Experts of a small language model.
Size: 9 layers, width 224.
Experts: 40 experts in each of 7 layers, 32 SwiGLU neurons an expert, 6 picks a token, a sigmoid router, a shared expert of 64 neurons.
Below are experts of layer 4 (counted from 0) of a mixture-of-experts language model. Rows are named router (the router's row for the expert), down (a neuron's output weights, with its number) and show model dimensions 0-223. Each number is 128 + 32 x the weight over its row's rms, rounded and kept within 0 to 255. Numbers have three digits each.
Before each expert's rows: a language model's description of what the expert responds to. This comes from a sample of Wikipedia text that the model never trained on.

# expert 23
Coordinates and table symbols. Minute and degree signs in coordinates (45°25′), table pipes, dashes, semicolons and ± in statistics tables, plus some prose of.
router:136150146142112126121176139154118103132103130124120114196051124129163128128092118086107107130112108100155118060176170122141131126125092207159138073180091133164167105130134110165081113088120114133107120136046061106197202165133116133159161156131088092144137160109116092123142119117156109113124129183088121115144127125137102177078132133086175108068123209127110103124079162106186113127173148171146112105080103110141099146080162147137172147158109116164114100161204077112117071125097108114050068139129167079173100155115148141128110153105159111183099124157142034093173111173127105121136134112093181149160166083119148127171131136169119130156107168053106135178132115112113101147136
down0:119107124114112080105097129128120163100137136090128160140143137176108139140136096145099166134153134164143155082167092087151104132161070216125152114186221105158083096140129122177171127135145106176122086063099081130106096146124101123103115121150109126053106142095086126120076137105159177105107093095142118144099123096133129158163148082077122092176133104102127117166144112063120148151231096162138147146071147161126142154103111079158123175135127107135125120091138115041112087103097126162133112142119101128079147102124134133183174093113163139086080173159170129138115191125115142111125151087111123145172082100084166160107151150197125132185176071195194163164167150169168133142124
down1:136128106120176109067052110107140165123077165172156066133148148182173173168141140153141158159152177137147133134141091165160079067113173155148079111126096119091087153142165122118094207163130137100159104113162122169101151111108109105155055133107193024121074087132153123111130121091138140165093161095136145112147115095154103154099138074130087096097142064206066146184092200109137156137116142121106127127152147112189071111101132110073165123117107121155123149089078153184162052103154106150154152104126170130142101171113195143129151167095159095154087146113134105113096151136117085124128087089132110094104074134095118134096165112118149135129160105140134145115158091177134105130118
down2:159142120145100119178126126117116130094137156140114143143131141150156120087116155040104120133128133171091140162131119122126113188138100122190153160113130138086080138091078156101105137119129133145108101109122141087048123208164104119153137110181202036144169093138068169062137104176185213107077137127133173155166152077135205136122147156070070170158163109108109068102061108131101159162146142110106130143141140179123132119135183131109178118153175133129144119147155215162109137140098113155147159138153143084101151104061129167073116124163094140145151120165092109127169138121078162098157090131149131104142140114173052172123151143101110172121126150123139121164143103113192112137102
down3:199115086171189144094101160103129124076143112115153147143170143106190097121092154147165134124128122138058159108147101145169097105103110125136168110180097139141126103118183162077166205126085137067174164081199124165154128146173108114136125182153162117105108095139122144110127190119112098114122179090140158124126158075160104151118090071127159112134099100077082073117131139112174107123097076157126098156172129141058133166098159148085190160195131109171128104178142104093135128140160106141140182148131071153094122127159126139169185076179118146099120090137099100071157101187135183102176155125158122132129115174104082132118120073113181125103120098138112160180122127179180136108143
down4:100144120137059132168170115043096155180078110157133155172138130120144040095061110077153086106127158103131117157102197136089129089074151174106155144133034168118145124120144111179122083149103166171138156143131150135205140129143126119127078117147098143143128138083116118133117067123163089119140146116195128151180126166101097165174129109157122142081130114078118091122115171064133135100070129090095104089145086148140145138109119093160114128098191139123121105152149057102089159136156096159115156153104153158141122119164196161088154048116180151162144129085130119104102154100130113104171131175111122092144085094089153153192128109154126127151139142058107087137125123090084107104169
down5:178098163144191132152113065178109142096171173123119115101159070116174090149107114170164131138110127122184129139102156122084115202087154112094071143087087096133074087095094141092085107156098182179062124161140157139152151135082108191138170126086188102125166108192090156115173124152131131115150142122129184154180132084163137138127097161124138083073134164143080107141070167128156106186065147091149156154111122128138149108180139168108206108157124126113124146113152078098116141147173186119177100150161168103069166187147135111149166117110075151150143102144131127155136161094103145143162135056103117116150119127097111164084133172157125167078100128116187162165117157117123144107135
down6:091109152085124152116100098154172139150097110097112118149128119097044146129118112113146141110137179184123187095179077113086210109111157084089125102110110119148114179095165146129146167182142149124088092142210095155166107077155189129113093148127102125116151095185119170109120150134152158107125128094133140071099157142118176132131122134152132090147120147116102127122141125152101129134162086136156121157155161178117074070130143111092183137114180137177162102115042124153143122107127115173086061135093190144117111085132149144122139075147142159136072069086136177119082142076117096122127181151155124081034118131112065106148108077146163149104111102105122220133102089163174161114129
down7:143136125085190160197129143156151074096163097142138180143093135170143121105079092126101152148118089133118155168151153112167219159145125077157109164104071155171068050139160148150114190138145145098070102089129131120105142094123071102181133161144096149101132178114049127143161199140156073180065147159139090127166134136097162147154110119122079123145148098161130141154108055129115146100140150136088127092135088104115127111148186111097157135112183141091068139077157165209098086104130120128113115111132125120134190146160143149107120177110176135117089114137095089153156084122097153139105144138163196168147053139115138108129123116092172109208100109119097117123145151123114155152107
down8:131129090121147137123091120097142107168098175118177113148121056073148127179119156086057175146149170110218133092110162107076151144120127135084082104134141144146092068165133136081103089098194143115123137158145147077138154156109128138161206157146144105140091101125169101140102112066102145112082121209068110120159143148152084150120140118121135120113161180128092142107089162064134086094129131136146124154125112058091093118074082167172143166120101090118123114092101110148127095085084103137106140132074134136100105127138175103143106129112169169120144120118124099090185177182126138123146146121122144128185171086147146128128122116073104101068080190134096126140104194153208097173071
down9:155120107141110136136141143171092102099086127103140102089185142112122184178095154166150180099146148117104171126169149112143197135159081139125109136104115126178196108137138146158168161122177128182127170090110161151100180161135068109124188170202132114119134134125095138124100174165137099140113088135153106116106088102203156105159130147098123133185062167097169141143099125140080162095126117083124090184086156129167194079133159118106158117122177119136108080210115120149124213133108146070123160099107152133102107103084141125151076083152141077115123167200125139135081200172111136109086171138154085116122153149111161124098149109214122082125115147143161159119141151177092132134115
down10:101126170125096089081149164119138134076116146116110130093192120101185086066126153110194098124072129140120145169143146115158106135119180139111148135091095160134119137117114143125113116137119111095154147157115093145163103124197179144103130190131151144092120100074128098147118133096140180107110108117149157128209118169141151150095165146126134142129125153200089158081126117120130179180093178103145110097055128092051091141148187036142109156113149139169104163190171127077156082139159147166129175172123158107070126152136153161194140088134150158116098078139127152079078110100152169132089128081091129141119085112135156143136099144106099163222125146103052123082122096135161120078161
down11:107133132114090103108075091186126138063114173106112105094099177139132136157161183103107138118188143145090129153071129159117103051101137143093153119129173124156105181169095099142142083141126128212126136133107151099097145162117139129131034149142252081124108108159179147124098131104140169130103106109065154091120142157140123145064157127087078134135154168159074141156155150090130148125128170097124113136151156122125122126105066149129129123143157104154086110091084097078142172142141155097107128149096124092094147162125139066151139154128150128117112154113148139130048146165107076116167077156091036128142155143124150132122138140047169118156098111137133141163146160205131148207136
down12:140132211152161096087109164108127095082110093136158143145104169084132148176099150136098151169152109166107146133148148122120143133151109087145168119191114175114178107099056138123135131121122095094130120097120145090073139118136111105108132116179133141127107148140114134163126154136171087082152142094111126173088137060128111084106127111133148151172112109146148147135098120047148140192091134113127091138116121121180127142111050201143121203182153147200175184123088194116182138228122117151109147109097123132124130121123115119179113063095099127071094105103112103149185124137163164140124125116119144184080090077061091131118108086095123112156172118088116121163145105129130224159187
down13:059124105105103094149125065128109134170127149048144159095144126129167094145125115093181149173153132135103124136127122106155136075132131077154106144098122155138144092170156115150130109164140115116146100124101162090145138134076107142145045157181088092119140132113184064108123094109075133143137090174095109164186132085139133175064109142087083104102105132187183179176109125097119129119132141134050152091143088121152142172145083155151171161115172117113114102139127108136149109103071106071118146173132126140133144142143140121081141114075145123124169115112134102190161061164093067195125157143087123177147093165070133167150169112114099045120127191072103109136086155089105066169108
down14:085089187113127124122165090162137224165155184145149072062186090154157137114096093098120142124149182132149123104159151148193134144153162179113064071115124155130149191129149100105141115087075173140108137147111121122130099100136101092127185137145124177143147123145088111158145136146133089113100130156144141202128096164181153160162141158153149124119091114089109125155112195158083166073077162156134161135079124147152139115105180154129120202070112091117110136117084165172180148091134100120147143155102146184116138090138130193167105106117102113138053176107126140172114079134168117105111172057192081147116153084133150160129123138085123132131163092123171142124060133167128135100122
down15:162153123179172136148109073093150104139151075098154138148119149107140152092111151120130078115167112135184080088124144183106124112089157117138129157089147128085097152121160126114163140118145114104098109157155179108081192138148144103145036159135191142162168144086148133163120078079095187115169158129099131101093185120078192187169118163165132095162125081122115169051126137117080133111115133134067168157146101092013090120132124123083129116136138100139151094096069175122097127100114101113135161089187132143144082096145115140132138158116122073125160093155146108157142151147132091138111039142125046124144145161089152158167098104119094109105179130150156064143120119135104159147079
down16:105153149166060173126139172140127148174156144122108069166113085124092070171150164115108133156134130128148138114154212129110120081143126157104097110110085127126119127096177107153139215164170163117146155048124068118127139147089130206176065095160127135125146184088094082107042173139100175150130165136100153156128142103071164186141143124150137117090104113096148180093105132111145160099123115118164140166172085050107112133108136140158091110107152149140201156139099132168164092118132097111127095111129146136135123161077136117153155105132118159120139141116117162176168129208140121095152103091133166103050114112066110108121130111108161163112067149104126099111125133077131126060196
down17:115115177134145128117081196109147157170155097198124128094155101120115160074140132091090119164148109083108143110136190136153155107120066142096148124129107113154189158134135070143102124132131123134185094123148112172147109130090136196133146127140130150144108094137118131128111129125120167087131150145141186159150117121150101169108086142100227162146112100090122164133093068069126069156102105156071065100154115127123140159149137113139127180109102105133053115110102151192124162131093134100146127158140018155142135159124158085126107180148171165107144137112089092061082112092137137115112154138104175210172143086140116117056095153117158164117160120113092117168214167106062132163126
down18:155147152127176091150085109131112097132070117106115101092146142066149109125143121129128166127106161124155147165128168063173137170172124128182118061084133119107114114128076106093143109108129092128102119133090162111100138196118180123135196114132054137166139137143102168119180188192177193187074147078172133151116117124112153173122176139083086172118131099144128126116139101138097159128099127099137108116065118120132120154147109132162094165131110119074079085208146172096088108108127179163129120148090126111099135206124093168147133116115158173150146142131109120169170155158084098140208169146146100147120182086165068155185100079137115184115099075144167139101124129097061125155108
down19:089130175141089151120157086187148104114109127155097163115094094185134194098105134134114140095166162094161062089122160152070139097100141096109107182105188162110153091087107074110125131151140114179114094153048167156129141113150139207108157132110095196122101164168144139058088064145128087120114177159151134115161142171142167098127146201178131114141050118121155116114186136148058116144177113116173096147141084178126087148141064096149101077109134123076091108102080092136109151114100142123109084109120134162184099197142137134113150165067177115125096111123120131155136112114150048150104149134142143169150129119155092126132114165107082125144153139097189116134120150144110093156099
down20:175125151059139133166119155157138114084094141145171173101130093178180178155072122115140122133124155107161114127095162114154124159127189092141126077141122109157131141120128096073137116161172135163151064111120098079089173117116130159170156133148076225182143116116111100077125122137151202136132123119121135149149184179145129096176132080074125182107115129147175098144097127086071156193158160153162096108160094143129141212124113095124098121166107117147138124152150080165094108177108174150132103187145114108087122179113167171095164108084125166087110129135130144128112145195108087107145110121162062130129104154144148129163077132055075184134155151187195111105099117148088136149126
down21:097187108100117150155071100131097073148051160163116170117111120054133118055158139163140160126138131110119191140123134159113142130151116123107093113152201132171125133105137100135095143103157070081168153131133141099105110146138098136122099148174178105122107110120169140121076154106127085127189104164115142149111105113142116118063141141115144066134158097122138123151147062142103066123111067141150119158098147162096131147140158141154100123113106076127190115106098066144059090128105145170130050112084136139148156123160159155144099121151092165128126157108121107109134113128081104121129146155063138145104116151121186154155195096102140110159078071126066124133176113123101150088000
down22:189125125096120076154083090133113121174096131109187115099093104147073110085114183119145142155133121165133172138162086159109082169141137135110117073120190115103106101200135123093113123202122105131133131142110100103106186128148105102123094135157147125144137087056114098151103107120089208111148149170102140145116155134124120165042143130104130171143144055133133108089177199106183103105133119164106203092098145082107120128094123183156148138126094126108122141146105103180171141125161170148228122119171136126127172106158134167183144143147138093103137183177162086144146059159177090097185171107077115168120111092148147126156117111118106116062156175135158115105141159135075144146116
down23:124087099129172143133146140062111124159104118181150134126123125097114052098159125171149128080102103075176126135136087103084100178106055148123127124123118102094133154087151187105174122155083167113145111105130094095127112164111134104136126163073123108166130167102169146090109139088161097151187122152150087157178077109104108136129149141167137148086064101141095090089124177157135097163063171108155143126115138156116106152177158151169164140122138120170130169126178129156116111102129161149101113125150049077097055176128096055165146152129092062126144114100146165086119121188117136101078069091137086125150132152085124098210094159105125165160112131145155156108097190130144212085148
down24:158158142107131157162125100180112058076141096125160129124161109164148122103097138129138143139073148118160054134095107111122139068081188141073134127081117114102119182098145183104111138136056152061118092131169134145105132108172109111124151092161157066152141118089125133172105130107191158079185180103080106120140130119126116084106070177192146126101101098135193139071116129109138086101139132099100124172120118177120100087108088116120134053097157167111134122114080156176139140154134103141155125079120068170121126126136160137099154162123135043093072153133149195118169073144085162124129171137148065122153130160101161136119137156080172160118150179087137134101159169082195140133126
down25:135162075145140118151122084159127116122087142184105152136105121117101136128166141091134092080112026123092183145091129138033139145127121156168083174147090091167138165093095162075080144094075094124125133093138173069114110145125138112145158129119144097139150126106144185116157144176135109172144156142145171125143127117102088084187161137126155165178142163029149126133186136134110117148186189133029108152135069153094121146185120136165103091122108104144171077115106119142152138134138098147146160178078104106128169124083137120120144140182101137141144102088136088166102195152151157188160178161167116094118109170080100118121077144128157160126122119139087103140092125154073075142104
down26:169078158110169126142127236135118159140154130109112146096124085110110131091050129110099137157127131130192128082115143143170086134144137155069130139101131117098134142091120142081137123129111123097093117225159123124134201104123139101062162091168114216090124128176155091170177108107110095130097129127120141128103154122170181148148167105132121123143131080134115098143052125067117056135137186086099127108161120128126108128117163105131089139117163195127122109160097165167153091135155088155141105138075096149142135061149095123143112091064124075145129164143067118164128083117170157101127140131137108127171115108129088188077139132157150155089162171095134086086092221124186135131148
down27:141156147093093071166158114191125116101159101118111118132163131120130146125069153119124158117111145163169087098110196104107113153119150128152180124112101106123140079072083086122111068151158118117124118163161112154119123122104144121161182079166062079141100114078157129156174201157098062180089195175127161112142058114152182177110181166146144176137112134069134091182120102112148133109168104092107086125089095146166107141108150100109135142085107127112120120134170190167171095128099165114100146160149137154124118123141096144099027120098155126137134171159072163126139169158083149076137142073141141148170116115117174152131151077184112081039135146138090157153154153126134137111175
down28:164120076081096107102104114103162160200152134091098129133096168152143104110173166141131081108117126103182135113143165177106110071153150121150088110176166096171116152189162122123138212116071141135163148145135095119099157150139124204138162135108102129197144128130170159128055120126143119087145099156098119173174113187114090091161176099094178126131115159121166123087089122100076100132111145125145105177211132108093152100108062112054071165097125102166139166135159131123071123137083112159132157138141125221166144166083103107104082172104108168162119112124105146083124150120142149112133098138125121108113181149126154154087134151069145111119153199096144127137071153160147147064121
down29:160055181075149093134085116052172168190166118098127119144142091115128090158146185119102113165127137129153168072125132119146124146127106172143120146097163144101085190079081116061128162114149080150073076145121077157089192113132136168068129146111108138125126097186139117103151218126127158157135174132135176129106148134170142140095138104099137101085106059141137098185081134119115104182150145117106158118160105119122109177135123088128137110141125141138107141111072141128134088119186099198160147106118121170193206157116137121139115115092053174138117079157098189153085179077155135132154095124178167116124127131112083110108158139087147130077190117090157105126131115124153101092113
down30:130149147102133165098115121157127124128179142179107159100183193202117143035131119162140120160136084140112142137110081073123114125154116120136183157115157173112091181094095151144092202103102112066148145105149139117130122143148147087082087191134187086132088101148124102104113159128064162144162090144133138136091139146154114100160103133213165107119144102114145133109204079081119112143134133154147150127100111147170057134155116110083144137123151160119140180134114063132104151137109076114084160063083140104127119121084157143115119114146131089164112149139099144135147142099103047122086196074107133098081114093108191131169101035112148140064087125144149093121135130153194117134154
down31:113125054132143070177163174153130113106172091143127089156078098122141079164146131118147089161127105129096124122089066118140169166145168199121133154136137154096083108121124158109121114103069135088126071160118106106134139127097126064145209141125194171148105120139114142140133158079188166153163123159125145212132075115121171139132080131113154137111162131082112123213114091120099117131161122161123138071126177185072125149178101127131131110104149143157112093100191159105162146092125156100069115137068149082105133088127128131093114165193145095125145143086133142130180178127069159165071122199104167153125117158177113114129105184156159132168138181128092074152100148134107150131080